python train.py --n_layer=12 --d_model=192 --n_experts=64 --experts_per_token=2 --d_expert=240 --d_shared_expert=0 --activation="squared_relu" --moe_layers=[2, 3, 4, 5, 6, 7, 8, 9, 10, 11] --router_score="softmax" --normalize_top_k=true --routed_scale=1.0 --balance_loss=0.00429 --balance_bias=false --router_cosine_scale=14.0 --init_std_router=0.0249 --lr_router=0.00279 --vocab_size=32768 --norm="rmsnorm" --norm_eps=1e-06 --tie_embeddings="early" --optimizer="muon_variant" --lr=0.00856 --beta1=0.95 --grad_clip=1.0 --batch_tokens=65536 --seq_len=512 --train_tokens=301500000 --steps=4601 --dataset="wikipedia_en"
Below are experts of layer 2 (counted from 0) of a mixture-of-experts language model. Rows are named down (a neuron's output weights, with its number) and show model dimensions 0-191. Each number is 500 + 40 x the weight over its row's rms, rounded and kept within 0 to 999. Numbers have three digits each.
Before each expert's rows: a language model's description of what the expert responds to. This comes from a sample of Wikipedia text that the model never trained on.

# expert 61
Description: Everyday verbs and abstract nouns after to, and, of, such as act, form, control, service, development, trade.
down0:485449466484506565484540540454540471506523524539504473515512498494463516528514467422548504496465520502491454569487479536508491506489476444491494591553514476455504439478501485451505502489511465498444548541422506511443503509507447527580571469432465533483508546563472384481439459538547482476550463511500522429560483504470424471416534513513521558485568553534490525509469437448449479468504454509546534550439519500458470490563453533499500417560525483488458479493463506500537410489496493505513509496535588545549468495502398456516520526535568508477513411538493516410507591481541503452
down1:514478552504430551540544545468545532560463502552525441505546509489506503552482490452494505525519506494483402513504554489599522540506466450518451516464593443519485474516475492480530437511402478526536510461485462519519458500496500526543498449517556468496430464480477459494440440508463492503477498449545511531476489534451470460515418454434469505496595486482509504495520550479502517528576471557526581544514480469488514522476537506542488455501477484502463498446525466526493457526490462523520469533547498425515506413508501592395545540468451579534448630475583547499484527474543482452
down2:470444425489538522549468551451459564415536554487515478524593513499493513505458485521465522542491500475531477486489543493490409497427501521479490492474500536535512547502576447508439548535538469512504429530422529488541512573488433498433542553473417547480529464581540511526452490495485525429542500494461462522515520580467484481505533431520492512485521561484537518518465443512519434455484466419502553486546517425455516485512536518521486446474514553522569522459488477560485513538530539484509472490505413534419469486462474470479591489439489495397533512476523532419464474491551462540
down3:528515517530511534486546590555499490540582572491478473467512473500551472478441445459530440516443488477471512513491512508436480568467501469420449525562497554535446466565576499484466490619507436608464517500496510501486460537555470505535486458513543496563556521443484471578509485507505489457530479501490475485501494534407550613452461576487547476500476517469504484503501470509499441443527464495445533470480559501511430492526426524543501496424467536510514459435526480468518462455521562538445462475455458535554479491482555528567526502453475439504453452529493547482522511441514503488

# expert 38
Description: Closing parentheses, brackets and quotes, often after numbers in tables, seedings and climate data, such as (23), (8), (TC),.
down0:490490520502525476504481485531497575452501442554435523535449502532519479523435463493523404515473509495483495469524568465516561491489497456476551501544552444499545445573528470494469528471494558518571503530541556399438491447503560478529463469464470387489488432565558481522497511547479439487457496498483567482464531552527487558568499603464477526502542483522502537476497525516528508513496474551553550492442503472535490507536493451536494536510415464518455456479421484425515483533529471427452523538497439486522522564432490490530538462545478478533407483502503493577494528591545531530
down1:431443465471495483449533516448509588498522539532517448533500431565573443496482469502523559477527567423499429439532514503548481476441506521497466539440596485477483493522471491550541516493546544512478508557557485574454521431435515530510506479552496490444514511499473435491525547453459490455517426466490474542488465529576515515576535486532515458484471493509452478491468532496542413508454550465492492483492547519567478577455565496484482434465583509557543550496481543542520542447522566516458543508445535509537517458508497542463530490593457485438462451560483447479497497529470519449
down2:460525483436477507507478431507476558454519446467542607480507478492576543521479575504422469501540480494475559412481509508476466606501433500555461500457525516496506520550528549525533508445562461536512567520508549474528450484452490504515498520524525588527507502463499527506437544546514491462505504524428488540536474468518477535464472438432493505537578518608459436441497559468528501510450478493479433442472550479528538571524505502504488546446449518473496423521445466496515455479517510488519543606522468468483543453444582504452506582469547545542517534515515523517481542497517478463
down3:535511494482559535492510508433506504528563558474431535473479496505532554493520476522429503542507517490449485502469495409535514433424454524466470492551522571586451521503409550517469432530554455480497439549492440493479428482469485479541515548511501478501473481589436430452472460450470535460581529550514555546545546488493485544500501512518543472529531438474513519476571508477498500551492485448423532482533584535407512449507498561411570498545445490503527482477557465451497481536524458490565413421474477525500475536449520477503465489512489494504507503453556562530486458485480533516

# expert 2
Description: Verbs and -ing/-ed forms in biographies of people, often after he, who or was, such as died, born, serving, attended.
down0:612450408481458446467448495513470538445490473492515487455549528521472464556429484536541466442516485440536481562496454518533492480520534500436427484481527513446463529546497528510473516463488528531450497538561546487486495531527480453494447482496564504454512514546546509541491555543500460482545494518516453414483518408530465471531516531469441481566527460457553477496504488515466429489587485486477459469484517530482479532408506498549453476583493506524466546434509457469494490485406543510438482437511443465543492504487420578460524494381425547481496487551466474519538470507469510468
down1:552507480480487501514498483544514473521478465479451493465474462501467499447516532526470484523555572500472421522469454427516499451551502440477533501461537470519465516470529595431572477518497471462434510491497505502515523443463530481537526472513574432499524563493462479473568552498522498536527421428434490608490473527579521534508509501477488513516515498560474522510524436442465456557443484486482454535571481516436497511533502520494558544485463586497473580541530598521439439465549498545413528499459449489518450500524616502463540525459552530501520500482500496566516556507548493426
down2:501472475513499512512454476492509478458469534493515429447473494477489458473461561519457477523397478575446489531517504509540530543485441488580446543489471516508486536500484472529500469498561496498511518456514496546501465499554518516536543516473528652494508504536504553505528479593491478535459449462445520478496434553506532579505480547554498501493549470408562505450486419523495455526568488444419499474500440542478458528448506480522468473485518570519528559500482538539476477541481543521519494527508498493511616462412514569524475480576505565467486450520462498525573524475464533386
down3:462555467489515451497514470559492518514510530483480581479495507417484569431483560453443488502474436520533522595502495473559453433543534466553482420566458567493489526474540511500533555477481499502455523553517524506475522515506498473462503503489492519473502520494527527457448433498518516543520518497567499523523461559547544547432479493526498489517487551564486478431496533536495449575487523546461577479523582527605568570528549555505513534463548513475509602464537547525536509478510563482471548536478459503551500470538516490501508441472582435518467455416500521405535484430529499484

# expert 27
Description: Main verbs right after a subject in career or sports narrative, such as won, became, returned, announced, and the preposition for.
down0:547445539533469516490496562589473463462493444529539473462358449555424464463475478507471559543527506385491516506509499462516440531524486443522527529552491415477510505507543451515484457554516508502456514502488518457510510450458470496549449504573542479475539560471451519551513446487541456487476462510462571497454499486582534536541459517560492529489544433506458465469449558504515491453503517458521480465485498504453502447461497564392560537467521528496404526487517487550537551550510502498610524483494521511549509498476416534504483514533517548465497534437482464496490479500557469544
down1:515504516576551535495492493483564500526471504465463520567500578425484536472493485493531514465470456468544475508464459522559443524541468481490481472471508552507488485521507534498453486513450479540490511560515541547517514457464495456507462510447507530483517470557622443521519490552490497549553491523576543477440454444527475512485521546453504487540462559514505527482507506482440469525454448521461502552576436518523518529492523496462539503577460483413492501482475533489523473424480509565457441572493558434520468536391568489483361459521478455565539564530561425543461458504513496446
down2:544536530536441508613565486501458494538560565521570477520427476475533486467525529448486567496518470487547583483499527497504555516479505418488526470448504486534515471558471542535473468451499521543490533517474541543521541503500542494456524433529510480481513461573517556444481485489570500490492489563509558423465523527514541412514493469447491526464533483495546490437402489469523489472498574563547514521477497513573531516459525501417554514473441446602540438476535466538491514550432536506513490573520480494501521532482517457454498535495468433521490443540437479592533457560482468529
down3:440538453453490445502476513495505431510518529480486465462501479468433495441484543512460500512535552514417518483460566557444529469530517428425500491523475425459515575512485533491531530408506532523479425470519468553541447530515561481503491440474508470519495436505510610492560523477531546470502518514489524559510512465472464551477526473452454451519548454449488499539484546525507494498413583525504450530377533449469561495527547484555573486476469561471496488529456551508502546426452453595528461483536498507468523514450472485545484563547485541490478540440485534523552446532527471469

# expert 55
Description: Capitalized words inside song, album and film titles, such as Hot, Good, Bad, Big, Little, Goes, plus name fragments.
down0:555565490463462538548531534526534543499476507466517505491470549519458545488449532478502461494532431418563526503488578478534486478558500484481528462496488458561578497511521496427538509546511566416504491534524437528478499443532543499474515500501453488525575520477451466550574532566555419493497507505439467490443570456605537530536471446467596532484459482564515503513513518486472511521437525434514474545485467526418519462469533495486519491452486479493477407460605452460467564463546545455499438554565518469519500456494476529454494504477507455531478472496495478453520501563546532561
down1:569553539537518451436446554471506517516489530583437505440441499462460483494525506492498560472501451444500503492516452420466527470533494532483479521520462440448488511455519476512570483501487465482492491478461519518514512484529427538396464467526478519530519422553523533483453540499585379493435500488517474471477561465484481477541531526531444415511548421527487572477465537499454515497518535497480490482545526542543502503513475475469458481524516535419506538580508496556511528528587492595512537520562462460563574502458478451530554520420559477543518491468538577527468505530506541538
down2:519532536492533471536536497519551508499533544483472475484489465555524530509512508486502471514474422560509485528546534497514546427532483522498465491499523495461560462573531476506497542604495524533510482486478447370536433458518437500501500535463492545513493528420517474496467634509447453476578502475505468470548511513563462475537532528498605576531509579430471538462527487579472479535526479466492484530498410573453537474481556521560463566447523512484532517487519509543492526507547505414576412487451495449503523498461490527524450476485477497576498451532487486538467536520495524431
down3:461509567487455488499513502502554496490591437512520517521463472543499511451393543479500515513478513525499466494491523506595458502513478598568469523545458467507494516588462483557474518460490483529532532489453490493504461548470477423495540494471552456500508451445469490492454495567498481489576487451501525533504535485550465421504494434492568552560468512421502506594573450515509455454472471507578504458456538539515522489509496497542518502504466478525567536432492544518454504515485568498451530561429542518459557463508438478581518568468572475489464461401525510495487527418525529542

# expert 3
Description: Pipe cell separators and spaced dashes in wiki tables, including empty-cell dashes, plus dashes joining phrases, as in | Main |, —, –.
down0:425432514518554539512444536528504506464468535475456505462463488509531519525455504481499562426449504494536532482476529548471540559514458567424550498459480450444526520504506492592479483569563457556514520574501537541544398490470448458533472524425436486528445464495507537496429533482480484549540449396544511478489532445516489440581427518468526513542524475543459438532537496503520488486519549437462531516543433474445492468452454499484448541480488498500498455484488507492560498448546571465509486567393525488533513529503517470531582521514575518503456518554489500561519484518531485480
down1:559400467554522541503465519538512467436469514487529486497479513456494513541514502496456478490527430517531588481553481541490500510422468438519413477443484465459441455444526514548460480517474509499514468545496493520501513450488463510469524593488505560581516457468545541405409492457537566564498507464466460527492514455457458469449480475460482512432463538464486530527477450538434494469494471585505466521501519518486508549462496645468448481574536557499457569521500518465443526503433457522448523507465537529495518452563523465518503514500556449511541514533513532511534545488583512536
down2:446571533513503526528510486503411509450533517555495496475569477505516471479508438516502514458479426516521477465573493454435530451502551491490495469490517531478462504485543515520494484509550483434470539468465484541563519564542470478596453502506496507462447589506516461484490414499502566558506443496518502435540495521447536470475425559465501469510534549485473507502523380421477520436473531478566522479520560476464490463477480483498561524484413464497533563505500495467517514491455508511522594509389518516499510560467536491501565584546499485562515529535493447595584474528529457493
down3:497444565531487535537498508480450442584508508505535454507510491523516446553492547543555479523553397579454476523494524443543490489543483495531483522482445517475564453478479493477488478490533562443517546528516496466536632507512510576454469520549523535442494523461458427488457517512495398444496434493529507490477559499498436537512400552451486470496567538535489435544496515476607503467545453521426491475493552495492547508516480532574550485492531500537528521479478550507513499499520533466495519481441497460431385462484472486511454525513542533476515536485394525532483542534510503487

# expert 17
Description: Head nouns after a determiner or possessive, mostly time words like time, year, season, century, also story, battle, game.
down0:496571461540524481492536460534497486501525449509457519410501420456480535453465529533550431457478510517494423523484478488512466517489521550542499503558493520511453574524553496560482465514495545512490446459480497516484571575460519531532491500561511488481365460476454443492490453498512542481482507569563473439453492466498440527431509494560540451584501500439527475486485471526576475456490565487410511543545410489510521546437481501537508464466541534500493452524487439478537488571525492415543520522467538472459513556554537508473432496467504452500484480490521434614486508444484518528
down1:451450498444545522475487446509466439539470530543523539494506432459512492522520502401426535551466517549498482350537436473453538459486563547548442496476467506442495522467466554551538507518497453534450476537477460484450491485504522458500520531545502454539498442469482479596534517489524542485525504513481424567513500508522485513452556497449452529481541506535540536513507458488494467552445494552556498438504563459588514506480541550493532460473476486456510512575555457537534466510569481470554503477546540523433492512491487525487502542543474459511537399428474558446524521588523543494
down2:451504470436505493537537509485479474504506459512514517408494465476449437509470586440515575453487539504522488515482500448531544503449451475490501529525520515558533446522466530452527513451453453478451545538581415475458494518411509505519528529516502530456530511557541456475414562554472506493529489514509501525520481544524504529515438557545537566474420491509497493532474498500507452521458568519512479467490482521544459469531454543568542591501399532489492475488525566494517539499473521518484424521454598493495555502429521469486458446518472491476506512492403451589503492450620457489
down3:483458507479477504427555462446419471497490443432434457493508517456532487502503513504438545521460528526470568532437494494499512485572545497505495515445532469440448520420510555459468435464487452433505496466510534486567475508560466464530516486486409423448521499495531514493550549518538504535577448420503561519570537481462525569463437479486430475507533521461509435489498496545477542456478509474480430538514466517463552613432489478508504541438498517530503490448488464536565531452516450476486462440523447519467478440543475517564519497525487483487505519517469535562608447531538471501

# expert 60
Description: Suffix pieces and abstract nouns after articles, like -ity, -ment, -ation, -ness, burden, comfort, participation, amount.
down0:502493474531495491500552436466543476556474392601468405478589434547488523478392477511551530488493548514527439474464421507494510517597475433500483477532488419504480524503493477511487499486598486534529476475490486444489544519536491459452534497467518477544484429470533482488499516528554406446539521472486543536507559485483518417485502512485569449495544537433534538515476496518452448470519472487454552489462496466490533459461431569494541516507574486475503465552549543498527479473482516468483516485532521484458444509524542499529437557481436545499482467567411525474492435546524538490
down1:412544459560514525463410463530505511522486483399478576457466468520523446508500491469530519553532468530447548503505509458490533531538487416510509545518525550536505546535469507491447465543476491473547552460460517467482476479536537490451436547480478568494467417487483494434503404518590511484443489517519511525503511599479517415502509557532558514545449508468492484466563566559437492501481454532460490537467538512456583503511489492448511448491470534561427544540496533473541484503455507446459501480597535537564561509482482473475493544484490452490548544427449487497441519539458536533
down2:507462422557477488530487476478487443532503482504488487514548581574538477495448579495506483492570498478417449567493534525537475465547596522525482462522437473432524445453535553463430431467504476467405545539463552498448517448459495495506525509493567480518533467523547450496438487518544463473553525533534513486477467453573522548562481510512493525519454516393515520567533468493400490499549479463491461527516495514451365475432490524437523444521455482534507501534516499470437504481461507430510485431504479508503542525490429551500501535486470497448435510471511491477477505479461470461
down3:533501521449509423458485474444565543523529490470501494438477474568533480500501461494465509523524480519469440471551503535448543518487485493515450508555455489497477555579530485499579496514519537544481514447491534585490480436533585529438532509430449608458538506401579526472466441520517498504523474450496476501460454523522503551450452433457541560550548458488435447470516481431540503560514509532564512529433504515568484499511480536545481561523535504446480538523556484619480512494512497534461509498517568462460481411515553518431495480462498513478455502534489521576500484549555518487

# expert 18
Description: Concrete nouns or their first pieces in science and technology text, like water, engine, oxygen, species, aircraft, cyclones, plate.
down0:485559498528506496499556488473459529538491453532538549487423471456568447460513410451506488597451556503457556484476529496539480468500527496497525545454548515523572517473514484542492493506546479477536524553508486467429488593510462512492501463448471468487574513531513514488540554495558498459507460483561495542448485529456511576480550501471514481473523510556480588504505432447493503547496502490479521504560563557473525509491513532546482530434494426500529436494492491473355473619581508516530525500565503604484444525535473532475502505500543509481560534476537425431516484482481447498
down1:514483522469449453489517465468455568510465527559560504426526533463482528524498588530489544504548503506475451523500546504480599451489501540502450475579532517503501472543498479456518467504496473538478441491499526513518485482492457498543452474468421527538520502540459462446469467530552530536485539467539446460529495508445492540504416555433497526522550403579545484566503521464492489502537438524510411468440496516537393552501482583484474497518538512527495555564469559411434484499457477516591565547504536509516524477570510532574439504444480526495556541528541486537473527439475521492
down2:468502540500441500452525571438478530507487530550499552488546474495525526510502494483472513494526502494566466506483486430482580457503442544485560433577498487534532420524539421443396493492510455514533412490434492574605442514476453468524490509442541444533521505503453577458596420502531558454488502525516467477560537518437517508519477495494502507506559523469510481496531517441496540443537451516575520513447475515505455478455492473482525442482526465502485472469461486455499450489485461518524471522528475440528551410446513543489503438532485470533476541510415520436422433481542475493
down3:475495392483470483499498550492542505504512461450501496485454523480537446514539537451516507472597544482486526493494464495484414532545431461505576529531489501531501533530528508416527432523511497439528500562526438481491477498510514504477484480429471484382477491498521476568453544519460457510459491448484488468601501465473473491463478599585474500578479448494525495495555528498457478484500452483493455563478475527446520469450565519555523516503479492464489502455495473511515409473529548462467437476579504612589524479530499509529501552541502463532436459496506498420466523519548415520

# expert 50
Description: Opening syllables of capitalized foreign surnames and place names in player lists and tables, such as Kam(ke), Kor(olev), Pal(ms), Mc.
down0:542438490485508504487523517480454479470541466406576476462497504495494484550521470506467458518506571517520487493477453463493497497476527443499350553503491475486507445485529558415546480488496512521518443516470502502549553553498512456578451516460539429559478500480586493511541445498507415465505448461593503496417516592506562469535453488511465523497520444525514549455501519408494518508502450577479523494542527501517539478489502436536488601438507554455543546468527488470492520563580527491526464435494522488525505465504460574560500534524511463553495478498473491426530508541459452506
down1:535420521528470506565483417557519465573520502493485489460556582462500551403461485485504518428501548466567566525454529522469487484464497521489514538532503526510488475485479429447501395533477462431437558514516448471476484454524550511511483480446398477476543497567502485587436490485509527521496448507471523576453527439421480491491494441496544564460446532481532453467492481426481547480496517514570495520506475526521557515437557470501518519480436463483517492546546437484450540502438489511513520488478482520506482469537489502446424481432506452489526408507502518550546484550510511575
down2:597537518458510468569485506475500543516512440506553553457523505489511558486461505502538477560519483530542506467509468448529494502546491561518500485478466530504493525486500459577480637518490450521543442549488475443520442467483512482521475564496499547484462517569527537429516529508493537542560559522523518480557507626430484467489471506495479459522434477510512590533510548354496435479502516461509458481541494542584455441494554504508549537479460443526507498562464520492459447503504493455444452480555483490525523538476493473584518435542459455525521533446449467474431493493493476491
down3:510540477494453453435530551511513530490472435506443460545539553554522555506527547492488557550471556487478472557465506522481530495513491513510517574505561529508490502470442474468391584448479444458559474508564422444447494504506518603466593466513428550509516522548554505512497513484506525483505561538483494586477415385490452533474484441511548567508503454471481475549475543461573520500507534478494477495488544496442496472531556484519492499537520520484478533508522506521537432483478476508470490500519510517586488452502559474538521526565470456511528534534435530540531391417485485514

# expert 40
Description: Opening parentheses, semicolons, colons and table bars that begin lists, abbreviations or dates, as in "(MLS)", "(1924–1932", "Films; Fresh".
down0:512557557460513478558500546461508536447433445503528552575537472470475506520522457510486476533480537491516479516494547427526493507490522525479549578511529466471557448541474540470475549474552508515516507499454535534578482455496435544509432544499538567547485545455517461520491507523504490550492466446556480535556554559533538489512591516460454534553566459496482524392443514484493476489539479438548522543429472498504455493500553501546447549530518481519511398466518529541487481494476452464538519487545453508462570438461556405523530405504529447496510507509511493485464450521378530464
down1:509527538568463510532522528470442535494470477405476480520566538394477449548449516515586411415528523482558513538475490477535492559481494528490471569500496536487483503532520482469521482471546449492438527512487470480546483557529526563487518562470496557491558461511563479525458528543442487540401524531487505532522517483502542514510457490530445439403495473525474547513495428454503588491529444476487477498440531427516439520472509510449561525503484496542469527518548439586529489463420569514477454504494453548498554450481554474539472478477534427505528490484431527485584514492490533502
down2:572531461452476502542444552528399457530497560533442496559384520460551477475511501546448525503472472518437496421511460444496486446514431410597474502551528486429495533505469469527526512478577530504484463522473475513563452418508487443498481476503504495452520472539409511553518555512524388441421487523498510473443503440509484460538402413468508532466472492532501515446516499442511445512475478500448471476504529546551579458520473515524442520480498499484473448474483529444535504505497510537503486509489512512480451492516534539560513500480539500500467571440481527547485470547499449506
down3:504551611468472483525548551479460514501499488477479516468545475466536492515496489510447502561392453544465545561482482403540529422499472528458609524512569520506496443494472514478576512485543443576472535548504503442497532535428493506533570553552541498557461431469492441412490479503436490498434504452464526501493465522524524574456484482503498520492477474503477557523441461466526545580451537394461548500445538502473538474547509500455459477453509514472482483487489455501455504520524490467513504528545499443508427566498536551434446500493477498532527452569514518447484461524487502457

# expert 45
Description: First capitalized fragment of a proper name or abbreviation, split from its remainder, such as St., No., Al-, Mar-, Bar-angay.
down0:519479431521503453499563528535561559460533485464468447450524479538431486537569524496613475484512462471531504486474455512538456516507516497539445576573464466494547524513510518517459530523477560420444503483414478514473478460495541481514444440530500517457530538528478551526482454519462527500522504518438560543513521455577468494540476551444467516453497442493472588498504603480508437488486465526450506490463489540476533481527483518488604531480519461535454467523519574479474525493512455405509502491466547494584488489467563460494577479496454481502590568479495480528482511559590532551
down1:499492529552537501455483527484509595519480550551482525506491512562463521550517527451488507441459492446542507484549538498495479493523479546555486555510468437532516474503493556536524526476486514493481539526589538510468550539539494547463435475445557346472546489509552514488506501466486500438545478448519491499545436449523478485468497480447458493523465456528465546544476548589529484595525452442504472462431470519463529525588490518487478457548527501487489556480535515468509500534440528520497524575403543571404506537502503500504508450496559566526581560565475496564568515528500484497
down2:540473527543498466499466544535587521541469502568526555520530495425516587479516445477538486439465436482507519450430553538496447494565450532553521523535569547479523480444450541489509574544496512475513492522481538452536546525538486478554455503506476490546460453544495432524447431486509434499586581456527514561506526557509480508528540517548448483446462484462436488539503548493466497452461488517483593429454428537537570487547543493481515481542470490545517479531499504463469489524484474482451490477465443514470512503564431492513429477545518505436510561466486457506507418568421450498
down3:458455509455464501510584436452518454584477460501484506456487480481523447461558545468525471441498520427470486498532512528550444449548521491463532505444461558460497436445473462497523470505559416528488495467497472502539499451520593473525552511494531482514471429522469520447420512398468547476442486510442484480522486506537467570436482449542538464527479443491495497507499490466420485553544515519442483513480518449551531586552484451509483498482507464519455512478594461534469504504520551478460540548525493460485461501473460516457493466488542564597385509505456417437510535523477475510

# expert 47
Description: Pipe characters that separate cells in wiki tables, in headers and data rows, e.g. Date | Venue, Caps | Goals.
down0:489473528501579505519503554453504543456508499463462414498547531467476555502535509460516521483510460471555492521499504456534474565493478516542550458565507511550547495451480541498533470596532558524507521468525459486463445585417492440507465577516497489475498503567517490503485500447472483496510509481537504424532458582552539502473522553504564510525471495571445494567492482568521500539485473423533527479443500489463404484541586458498494481467533484577480465483504415475534506520512516554417560491457425499509537460431544489464472545411427538546492464542434532519482461505567514468
down1:540498545463524443529498510559439452519502533540577522519470454448460463501531474455509504462543532515526449448529467521527558487565512471501498491537513545525519509482469570461498604480536502552439486542488490519501452485588525494496526439454454460538552432504480520487544511494520616559506473532448485502454412537464460397452524485534445544500513486558535484536518524488495436516515545521502461605551535471498561441540508557459437500458555440500519475515516507456498522516420512565485548425529495515520487511455508518555482472494527538531509541442537507601582474501460458504
down2:563441449598497524436525473463484500441491531488495520450473465554475490452518511481468465474527551500457498438508455494517518545464520445509521524525478497527566390518503524518470484489527422501523444491504471433480517551504531575573533528540480437483479532511529467472501473512555511461511515492509482404519389521536533484439480488463521428531550522467475589470552514478453451459527431465520530504533483493462490474506471441460571510454451529532454510562486502465474523488530539619489475471524536506518522540524451457472497488548501489540453530476500466556553555580502367458
down3:471474450507523641465539518527560481498469485460497477548498496489462524508422552537416549522571482430478524513490471466529494453497535434481466470533452557487490502498532560425522457511473562518560483541521441449507562447533519571476546536415564517451512440577520531496472455514479444498515581481499537508478521489425443480478525495455514479475489439503489521520495559496515507553526485488525516454526486503543458531415468548533525482495466482537483534575402526520543479563494479425499529444468510550486478447469499517481509532457480433468552461567485420446537547509544467524